{
  "moe_layers": [0, 1, 2, 3, 4, 5, 6, 7, 8, 9, 10, 11, 12, 13, 14],
  "balance_loss": 0.000121,
  "balance_bias": true,
  "router_z_loss": 0.0001,
  "groups_per_token": 2,
  "init_std_router": 0.0114,
  "lr_router": 0.00123,
  "optimizer": "laprop",
  "max_seq_len": 512,
  "dataset": "wikipedia_en"
}
Below are experts of layer 2 (counted from 0) of a mixture-of-experts language model. Rows are named gate (a neuron's input weights, with its number), up (a neuron's input weights, with its number) and show model dimensions 0-255. Each number is 128 + 24 x the weight over its row's rms, rounded and kept within 0 to 255. Numbers have three digits each.
Before each expert's rows: a language model's description of what the expert responds to. This comes from a sample of Wikipedia text that the model never trained on.

# expert 24
Middle and later digits of multi-digit numbers, especially 0, in tables, years, populations and coordinates, e.g. 201,863, 400 m, 1987.
gate1:142145145116129148189178125165143136136138131082122056174180158140150110126131092142080121130102053115154084115118132115148132094137139132102121058124210124132125169135154089133127094136113099108126088087126113120117127141151116119119137110131139112125160114137151113109130154107129129129115128172190134135114165098132131195136138163117122135123097127155113130115129156156151163117110114110150152120108131121116118152125136141092151132145133156125158122102116140172148135162104145124106150141141150147105105073143118118100107169092120133121151134133133130121166119124135157097165149122068090136105129116120108121106105129136158119192121164138113143166099108131132121135084153116130123111123100135107128130158123151138134086147168126128141107133164106129143138131109093
up1:135097125113132129154127132145120137152128116124117106153163174133137137132153073146066109135135108107126090112146140109137122086157118123137101070128169107090095145142142108130119117126111113106113065101164145132111133137146114128094149134101116121134139128111120134131106145101160104112101108183131151145125165100122108172123130151101133125130103144130129145101101171170164161139113117130136163120099154121128144145121128093154134059094098124119170110066111165155143124152121102130133121132134192135137112108124163113121107210117126137106141095154092136061156106129105133130155137125102131130102111125135130067148134157141132118204099142134120140141099120138107121127158156171119143135114105138106162141153120162145094121136166138115131109132150130128136096159080142

# expert 53
Digits, mostly 0, 9, 7, 8, in sports tables, years, populations and music chart lines, plus "topped" and "Ten" in chart or conference contexts.
gate1:131138125116139127136139101154149141131118147120172114097109125144151160128117166115171121120151128086122131124131079126116114143142144118095092124136164135124155094162121169117116072144143144140103116130133153152167146155148092136122117164115159175154129152170103120158126144129119164106129088108123089122174127128136080131111121139142151096117122187097106132136131101136140149133189142103132180121119143136155100141117083105114108159153120071140126116125151154128127144115135150104125091093167025161104169099092147106144097154091173129145117125152131132131156141157127163136090129129120116178152127136128145102141106087142156139124111152161128125137095143127143114102089148154128144134154151118164118097164128126140153125155150163072137146138134137121150136122151093
up1:180148099141120136138130145162116120140113156095125147132127184133164091122148131147119139131169100166154117116143146122110151149155083158132142128182136103113129099113130141107153109139083114144148093131121093139135109130151123140126140113161097089119089153133166157133137092170100120082137109144092127161106084148143149142151132181112122095149171104136121089142089118095133118140127138133166085146159116139114161120118144094145135150098131120107062155145122137138119146092134141095063103105112120096099125139151139115134129150105120082106129171146104127137122124116100076170154084106105128109140119133145130121095140103131163135109094125161139109142086164128103173154126175097139140104118106126092131141154149129138137100133134096174135125099175142135100125118142172

# expert 3
En dashes between numbers in sports scores and records (19–16, 6–4), plus opening parentheses, quote marks, apostrophes and dollar signs.
gate0:158122182126150155085107164125106120125093083126105133138130108117154157110109103143131117114126104119167108125115122142120114098162110129144138157150088119135131131165150123108175198132135163151128132130115150148121164119166120167105103124137144134139099162159116159109125085100137147095138140132125136117115080134115119082119126137136108108095161144110159131163103143135120138126124109096091120144139127123143155139094076119110132121133116087088164101116122165124152131143141140140084121148136149138130133096113102131125122097118150097144141133105071128105097120062098103172112185147127099113129110138095114081117111090114115132134120129069104080174102142106137109155123165142160111122152070135119148145168116144097125125090107139088141177103145113135119162178139123
up0:107120101151145113134102143152144126121129137133112112102125125119126111105128117079119120180135124127148169152191137130142145139162126091123139106130090156105105134163144183112168119126102167090112099099134157145110129147163120115106122132094134120130096145151135177172133134096193147111100154126111105192121129128108134119098142138150126099215154139092157123144107149093111087155141130130100124171140098121096134155112075104113083126156129097096120164152130156117134131147159154105121169164101138133142109096100152146144146105122110061160158130143096146137112145103164125138130111109139151128157134136095152115155173123147125107115127111165129114162122139111112171136093113094112102106131146155149106096137088133114134114129132143132139157129161101162121114131137095

# expert 37
Prepositions and line breaks following verbs in biographies and research descriptions, such as focus on, worked as, graduated from, such as.
gate0:114144130115182098151130114143165140138129102140112154128111126126096123192143119143108087165174131152109143145166105157121108127130116164146163105098103114135089123124127186144151180108153123128121160110149116140138116117105091124149163163150135126159151145120122125143134117151115101100160154159199154126159135092122078153113163130185180123127139114110140122123111141112128097124164107091141128134142107110129149137125116141129086111124115143114162150100145125104132102133125120154139081122131134152167135090094162127133126106150167134105156108107096085140075136113134143101141126137153110123136132131089103120178154162130185174107134138151149124125134123095145148162127168143118114148128162153120103118135156118102108101162126143101163095109182168137120132186139144
up0:126116103092145115149097106129153134149116126131100199104121089133174127149132123159108084123200123161124137147146107148141132117132126150112161102105137126121103117126125118103144167134126114116120126120160143134113098134107085090169146185142094141159115161124128135140123148168107127119104120152161121141095144108120128108096133136132133103125144138116128127154130152123143070134136105104145148122104094118140141134115089115149112119083152133112181149061149151122121107110125121120136060113127110135118120127120157084119164133139155103114100063146083072111146160118134139094074143147178079131129151133157108097175154134113139128142119119168155128166134122088152118144122184109101142122153147143105102128165129081123128095153135139152147126114151149163131112142165136

# expert 48
Syllable pieces inside South Asian, Japanese, African and other personal names, e.g. Yasuyuki, Kaikaus, Wijesinghe, Isuofia, Sergei.
gate1:072141186167175107149130118149126153173097128116151124100164103097141128069124103122122146122118149118132184087113144153136090131136124114060135141111159146170102162123164119078161113132147118109092121108165107132153144127108098136152124131120095161140140119129097099173106150181124112144130146108114130113116107088130121164173139117098137116124130164070125138103142146088118149173096150104095129105137108063162156107133098122117097107133152136148146118112152132123128106136118112140130134058100141096113131137113097118144133099127173121124150123101111095149087150099153122152131141100099137126152133155120139100150095122142113145130159122137132112126159174113119129130136146153133137143143122168145113140144107127134118194104133147100151132123123124131156144140102184
up1:124149165162177121146139125180138118155079158127108153121156114092132137082128102119124171126129121166126197133139134168149088131148098129102107102128179118135117146137175104101174120115142107108095120114155112134106155147120112084137120143129075134147122108157075121170138149170115149108131115126109116112169067121147124168146141140103126086128137156113122121123152128091130165144091153090149133118147111094153155140113112113107106149132165113157075135120128138133087121115124089166117095080114126152152129157150134119144129110139179134145155096117113112120137179091149114167123084140097111121150124162098141106108108123145109160159179155151142131124104127110123107124108135149130140133133117133130109136159112121126122188108124158089134114107111120173133147155119148

# expert 49
Single capital letters inside abbreviations and country or team codes, often in parentheses or tables, such as IRI, FIBiol, ATTSW, HXLT.
gate0:142127108096117075135105117112102132065147110120126148086112181124101105126121125116128160164097114132119143111148150140164126130124097184126167087136082133177137122128163128153095146133171126127139096124155088138096155115155119111153162129110091104159161105108153096106156114122104113117109123182104150127166123120109090109160113164125144118118122119117110173144115138113157147119106111139140129113158151096103098120125124121121134140160112126120170124144125172139144161146086120129115114127149158118108085145119145102172105142111146093079143074080129150149109130101178083103148076097160149143131101086149132112143110126105139100181136109168127151125119120137127123166079104151141135144136163125154132162158129104137120130147111163140141101132112122117118156092156149
up0:112102133098148125128135103163125182089133146098144115132125179137159130127095158115105095084141123136117118141139112139143139157124169107088134150101144103142137117117118119106172128131096074117120119123082124145131142137077160119122112126147157151145084115160178131105123152169104119123164107144169082097092144130144129104105166114135185120117142157122131125131120141142122096182120176159092141131145117178119128155132134183141134157132113122134108145146117105087140149067133109150153120152164145144097098094126165129126139088105126153163110153158139097138126141132108124142112124133089100143127117156177134152138173092108134190079127097123127141134127156151148134149178150119105103117097121115127084135117156113076138142157123102115120115125102151100114124105127109

# expert 0
Slashes, dashes, apostrophes, quotes and opening brackets joining or interrupting names and phrases, e.g. Sumqayıt/Сумга, veteran's, "(1955)", also "or".
gate0:152082115133120117175122117134156085110132116118182116127159117132107137144126101162144115114193121118120104102178119099116147124130137126103095121119140087140143127091159124092094086148146119108088131153096134114137104130130100126123075140122111145164066134125114113107109096134118134140114110126087116134125138128093144104142112126139101134174062137092129117158125100136129175108158109127154105116177134108158118129127125147144110140162168135151109126115106119134173112117131139155110129122154123141136099115136099097140151126118154156113138147134146138101120116149116190171128086162090102137085132097105155142131161098119159130193111156080161105166140116138088097129100110100131105101133153127131172112134090087154128146120148123156144085175110142147157142132140094
up0:158110127111106122148128114093155104111150112094185151133135092142130154128085113146140128125159120130128086093168095106115145096098155148103083114161132106134143103103169125092078092155126114111109125164081141136157110150117105124137075140137100128152071136160146119080112112160100138136103115144092115133118150141096150115154106131141094104205093127119118148158126089154156176140153109152168122155169132108132097145113157158155134123133140135166124119110106116151190129110100147129093113148157105123129111123148112089137140137088155155104138156129141141107150114140119183164120089149076106118114125097132157134138150104137153148150116145093180096149165102140117115112119117129129113111138143126126162125132106093149146140144150104146143107169102128134144122132147123

# expert 8
Relative and clause-opening words (where, which, that, whose, After, There) and of; also mid-word letters in common words, such as sent-i-ment, house-d.
gate0:142118157106138128123108101129137084145132116112122101135094108130125102100100114096166121080130138127106153130164135125168118149165168148110096093130120131126128120159120125153092092123161096126137175118168123157122154130131105146164110153096146189137144160138095101170179137149140131141103148123137110123139108128118135137101119123114126152122146122136144119109143123127120109119151131135120173132144103158121090079131134082120119148155097134141115118133140117076113133132193101126130153125166101109158087106144167103107124141107125105176084149172154195158146111149155076097122099116161176113164127110127109119103143135129139107138167127111104112077126129143152118082116132102100104114152119132108149110112178113125124123128104156154135157091108132125204123134144078
up0:151106141126146134108113106115115110149155142112137133137113121109138104110111142115145142081117134109122173093182139137152126145172164132138114108117145149146163140161132100118102076128133107138152160129135137126103143108116094133134116161134162138144135146156102082175148123154144124174109151105152103121138099125103115117062115122115143176124128120143140113127153114120117092108165131157121180128162121141114116114131090115153115142164111120137143105159123090071143160133170082133129116137166096107149103092123151134119111152125121077168100143158165181127123094168172089058125106101161150106169109096137120109110110127125106123155170139124102114102124086116130136105130141113081085108125122140112148086107148113115142122137103177152126161113113142130158112129157072

# expert 47
First piece of capitalized names or words after a space, quote or "the", such as Bas-que, Mag-nus, Al-ways, and "We" opening quoted titles.
gate0:130079138088130160104157163165114148125158107140153100095152104079105070114133136121154144099090134126137137186113091143163112103132090143092108119110133117115112155124128112139131148111160165144152130132126134153133130090165125133141096171149127180085138116131130133102106156100161152141141120127133156101162123144128142136160131121173126166167125157095126138121118135144141156095106155087133120116092131115136141167132110111139189156099076108162159094129151133169156119160158145148098130135115135125138116132117121119152065122164142123107134105117157146139127164140130129122125096133133127127081089125132103113139134168075126098132185114144110155190125145206131123131148151156151138117161172128111123149100121116146105104146147103141128107115089127123134139117118123
up0:117121168125151156134142143108133159100127148122148130118162132082093086132183166111141136116098106074128135158160092113182141149171072114103133085135130147112123151147120112160139119149133121109131117130107154154125140141160126152098086159119135148125112128121128139172116160108150180126136130132098137132165121134157153130149120145167137136187097148107115114108097169115141152141108153109117102138116150104132144126113102086151167141083079133178157080136126145138144112147165207134095106139131114158129126125116120125136088136144144137129117067135109130137133140136133161130122099123110118153123089141109113114135083142109131101131163122178129185143106112185105143092085152144134148111146179138133140136125125098151117165136133128106140100113113107148166152142121107

# expert 25
Single digits opening or inside years, prices and statistics, often after $ or a space, such as 1 in 1943, 6 in $64.25.
gate1:114151088149135096147112186141119114145101158066119111090184131135114158126111130131113124138101110131116165140109133148112158182141105108117147138174161139119128105134122194131140077119097081107102076088132110115130102150104135115154118122116092144170112123126096166120088145125168131137140127156117119121070094171087157114128112159105143109125138140140130129127132093108084097119131163139167104148144143127145128151084146157136104116129151140109130128129113092120085140165133153105125107112126132138097129114123152115119046122138113135116146096158114102072123114133117126103093141129162137129132088137129172131114125119142070138105123178144117096111093148091118154126117158118154125143096083108146124108115141168126136140087104115146104116130146139130085130146139142
up1:129136134139144137183094135128156117155117163085116100102124110119110131107088121128082074129108135136127105135112134153095140126170171135135134190134139093158110117135131155121172094115089117115129081072157099109132133145064113103136134150139075146143084135119140168142142179132133118155141097098130147105102137122105110116123183089132115120126118164167156149089127131112093093144157126122131142141166137140167140147106112116147093129124177166133108120155137097127127096131126141109152084135137140152091129143149150143146093141123149115102138105161121134136092141103163137132119149134161099129118120132126147150112122148152085169095157162106146122143130142137128138136089172117129123198103142114144133090093161126141132123174099129152098133109134142144131159107071126

# expert 28
Common nouns, often heads of compounds in film and TV descriptions, such as film, episodes, show, crime, water, machine, footage.
gate0:139135146082119170135112119133101134153114122117115101105140095117124126074089143104123159120174142121135164117144115177115065123121096101120141159115096134148157112156130150105101140099112150124109120128093104176171143140133101146147134126103135160123100140130143099142151153126125114124131131135100133111128115127146102119138084116135129140120150156114140045136111138119102142122136147108103114119128093094151125165133128138184118127151111099154142096131164154136112134115148131121126091158100086137142131131134134112171100131154166119108177135163129135133148155098106181149116092111127114127143104197118118106138101110131106133107118148100202149117140118144095143086099151194127096122101143136118083126156132118184121104150134128077166130140163128098084124105146095
up0:165106126099100138096125127147133122154135154103123124119115130116142144064134125142115139105176123118150174114137139144144052133118128107117140167147093126165126126124110157116103148122127152154086142116107120155155150122098091115155124113121166133130101134116139083111138195137126117090124115156116124118099140127140120120128126123117148150119169141132116095131112160126122121101117126129113110133098086118158117177147105171174121139145117117169124103146172121127100093109119151150082126167140145142124103122147138104156119123148141102102118137151125150194147151102129156136141050107072123143137124180159131141137109092161103111113075155129171164161132150140107096090109167136107100121154154117118115164152129095162119137149132131113145144108121178129102112086165087

# expert 10
Middle pieces of foreign names and words after short openings like Di, Du, Emir, as in Di-ó-sgyőr, Emir-ate, Duch-y; also of, for, ended.
gate0:162156101135120116100125080110125100130136124094117129142166104102080116108109076128115140178174141148106119120093143115064203126102135105168097115162126127152147083140097109109099136146135114135133120106081124131140122148148115126145087098113141100122123147090116133103136149150142117155100123124115159138136133157118085097090150153104163123106114149128121138141128117103107137158139121130172114104151075149112151083121162134132135076131117134129125108129130137094133154114091109110180152113141157174096133147140161123104159113157112072112148165095117147101100080087118142134137112100169138157170136148116135103097120114125105136143160145099096148138143117138168126131129165134108141102118100168127136182146147144135127137121101133114121147162140117108168149103157092
up0:180145078145143154138107124109152121106124128078158134094088166131133132099164135144137114113143126165163141103142143163117136124129121127144075129115123167163170145113110150115097159171118157124124106078098132143130117130146145139114135117114148130122109178126101118141079151156123165155105100094136080152113155155141138080132157122097115150108113110139114115158118113087119101137115082132143117123102116156121127119124107166143150155118109156106123112129139109129134133138120139099113119130161136153103171116093185147075138111140140072093122124189119123123094085141091105121118139144142136108143098131138086104093131081130119127133161139106122120110095095127170092174140133099116143104100119139118170141138117099161148147111108171094114137130147143146103112129171063

# expert 55
Capital letters or first syllables that begin proper names after a space, pipe or comma, such as M in MES, Ka-ohsiung, Le-vitt.
gate0:130151116105136140137156129124115117143123129126078172147167095164137112078102154088119146175145141078128114118157123158136129139138126185139120082109142114131158138140099122116104168123133118095170085136108168143116102131104144126137169149121145116180097142098098109167104109127181118136175094101107144130138116128116121131152100135160133116147160131116109132141117107141136120119147122093115170147119134131114103133128110151095171145117135109064124168145141116132149118122104142122115132107117135080138152126171120147157097134153191162148103132090086084131145164159141146103113128126112114119118161180075163131175141147127139148115114128126118115109066151144097125121184129148119148132152131153091117119128103176148109134136126112144128110129148100109180104145132083
up0:134118078118123121122140119134119127145115151113074174139139114151125146091119141102098124189162132111130131115151144156137126143146118160145097113140168098142131121120097102120105160129141134119181090117115155103147115114116100107102135159120123113184107169095106110134097096145158109126173143113084139105132138165113147133142160136137140090143146165117102147140118113140105123119139124088123133130101111118112095097115100146082170149119178105111110145131144108128128114073100135104094128133111151118158114143134139133115101163141134151135106151108105115107149173161191116100099080128140118131121173168122115128160165135124123146108130121082133109109097159145119141120171161125115140135139116141086091109134106204122137159153129115143139096122113121133174057155121074

# expert 54
Date digits like 1952, table divider rows, middle pieces after con- (condominiums, constraint), and adverbs first, then, own.
gate0:110100151105121164113116130133114171116103158093176142101154158143140189137121135101115157099137116108137130145142161120132148157123111130107125117125071120152143113117113133124144099153121108164153143110136112173141169153118091111085127129139068117102134141147122122144154136111110118103150135136133102146093142141116110109178140147143119157119142164162137140122125137117095119153156162175138103112150122201087147171101151114098127133155138145118145143140166154158144167114132144139122119142147125131099124106116152151127112141122143112144150148155116156156152139077091091124091064153121087121170135143095135115143118114143094125114100104140107142141120144126083124077077156084133111086123145122091154125157167123155146182129111155099145119115098123119157126178169107
up0:089121100112109144112127119117163187118122145114149175077142121100121124137145123091130127124145130093108135097123149156112150161132123165135116152136097118128097110102110151168143104137132160170155088094149117154159133165097110128096137137140105113074134083164123110138148135144144135104139170104113119143098129122094127113137113120111103125136142155119163142105181153159078096131165143160146113111141130173100127164101164130107160114177180154094110175155145138185159120094109153127091097134128110105108080098114140129132128148122133118111160140145144170157110152056112087121095116124127118113161147141121123140100107147130128118108098093103109128137125144115075123092103146112145138102160116148132133132141146130186117159135140153143125092138102142150132116152129152

# expert 13
The word New before Zealand or York, plus common function words and modals like was, would, can, and pieces like cul-min-ated.
gate0:119127162129104109074126130191139085095128119118144145161133113125125138159168094135108128118121128155149103120149139126140083112121143085168151196104117077121144127110159125124116122118143126110128155186163137099167140128103110128134117151144136103165127131108114081124145166119144139126111123163126133154140147151133137138157147123115124122106144130134131150132110105132076122119147145108109136139153137122079135140123114125140126104122131135163133153123142138118113148132137129138203158091164155142145129068130104107134142088128116139127128138154178105097140167102165114183126105086150079145127129141077127144135165139098085120104127179150110141182141131096146111096106101139113179105135117126104130115098101130138109177072137106156131136114128134062102121125131085
up0:126135145185117110121086137109115120128130140125142147139138109177124105137098093135115135148123097113134133124145110103102093106135144098116177126106093110106143109106162091109142123146118156125128123196140126071160124127113104186142105111123146110115149122112120114112155188107156141094102116127094131170147181128102104108154110141130112096118110118108112131097139101101095126142170129114090115146147152131126087130126110107120116116108114154144120122132147129090194171152134108131163125126125085181156094087127143142115099115110118124095117104129147095108126138094143144139143163098154100134119134125092106130144138112120107160130126177114142092170126092086121099136180129131122137149124083113105127073088133070153115125136150111109154112144110128088126122151172074

# expert 40
First capitalized piece of a proper name split into parts, like Sar-, Op-, Mur-, Slo-venia, Ar-if, often after labels or table pipes.
gate0:134101142117135174097176164123105148105101170112127152163127141112144159134143143098130105157128118112128126117162122139140109152183080118117139127161189113175154122168143162130119114126120138141093113155165112123120090146144134120117119105104113164182078170137084169110102126132140133104129143128156135145102107128143156129124110157139107119119170112134138107158102161150148120140160146117126107164135081150135177109091136155118093124138130117112119117135123117118117141156106143099138132145138112185154163098115158151151137138139151097177140111107104123060133108120141150104128106148169084139156101175105102129095145093181125143132158160112132119120090143110129146119123160122174125167127095142088143141135159123096146122070125108117123134123162102126137145169147103
up0:129133170086151183114161156117114183110116132117136158124174135130160130107083147127176143163093133102127120077139089107112126143131094164114184115152096117138127134139136149137161141108157122117133076175106126149115108137133149145101108121117135165120116134131088151170084155118134135149137126140137136135117101141178168133181106134105150127145107140139132110097158142145142151155138168117113135143136111150122104132127112121165117164139103118130127120144138141072148127152093142138111123073126131130092136156127098131139104138106120108173102092091129139117132147133155159135087131107104107074185076170123135160151158148133193110147122148156171128157105154134136119104150108138110104151117101150134156125106114150103116149082126164146075146135141125139138146161125136

# expert 2
Month names in dates (May, July, October), unit pieces like mm in mmHg, en dashes in year ranges, non-Latin script bytes, and capitalized modifiers like National.
gate0:128094098092150146101137098094129129125095145116144100126124154099096118154127180115125112096148098089166085141163104148130130148159118145096077147154167147106166105116127095107139117162140103121157119139126165134125102148113113113117129104124131116094122175169120141149161133160122140115107146126155117143139140155105168091099131162146116115127105118143087131146099099154101142154123126075147140149121101113161126131107113126104099125108156133158147126114157124097136139128106135141171095068118084123112147149096124129167133160100170120164141070127144088108116139112096158102098115107134089138128121145148077141107128080110096118133144129096136124110110106169162158147120131147141088153095152138077109115203103151096147139122096123094133126134123101143152133151154118
up0:107119086091180099129125139110151115115138131165117131127117162091128101135149149128099157129126142132179117127131128190075124150149149104088077134113130109120100144130110121132165126137128129180131137093133139146091118134104092095150109086148126139104145116181099119149150118109147131146140136131167095093128130141101143106130113122167112170101107088184072126130121131151142190142123081127172126113102095124141129134153141108122115108104163142134147132108120151112123112111105108126129127097113104126107162193121112115169148135087123130135136125143162092137100143123104153106127089108086134124106084146171087151098094113096112132124132121124135118114117102162143164123123130165140122124123140161071127127169120185119147132164108125073125111125123093165111159122109114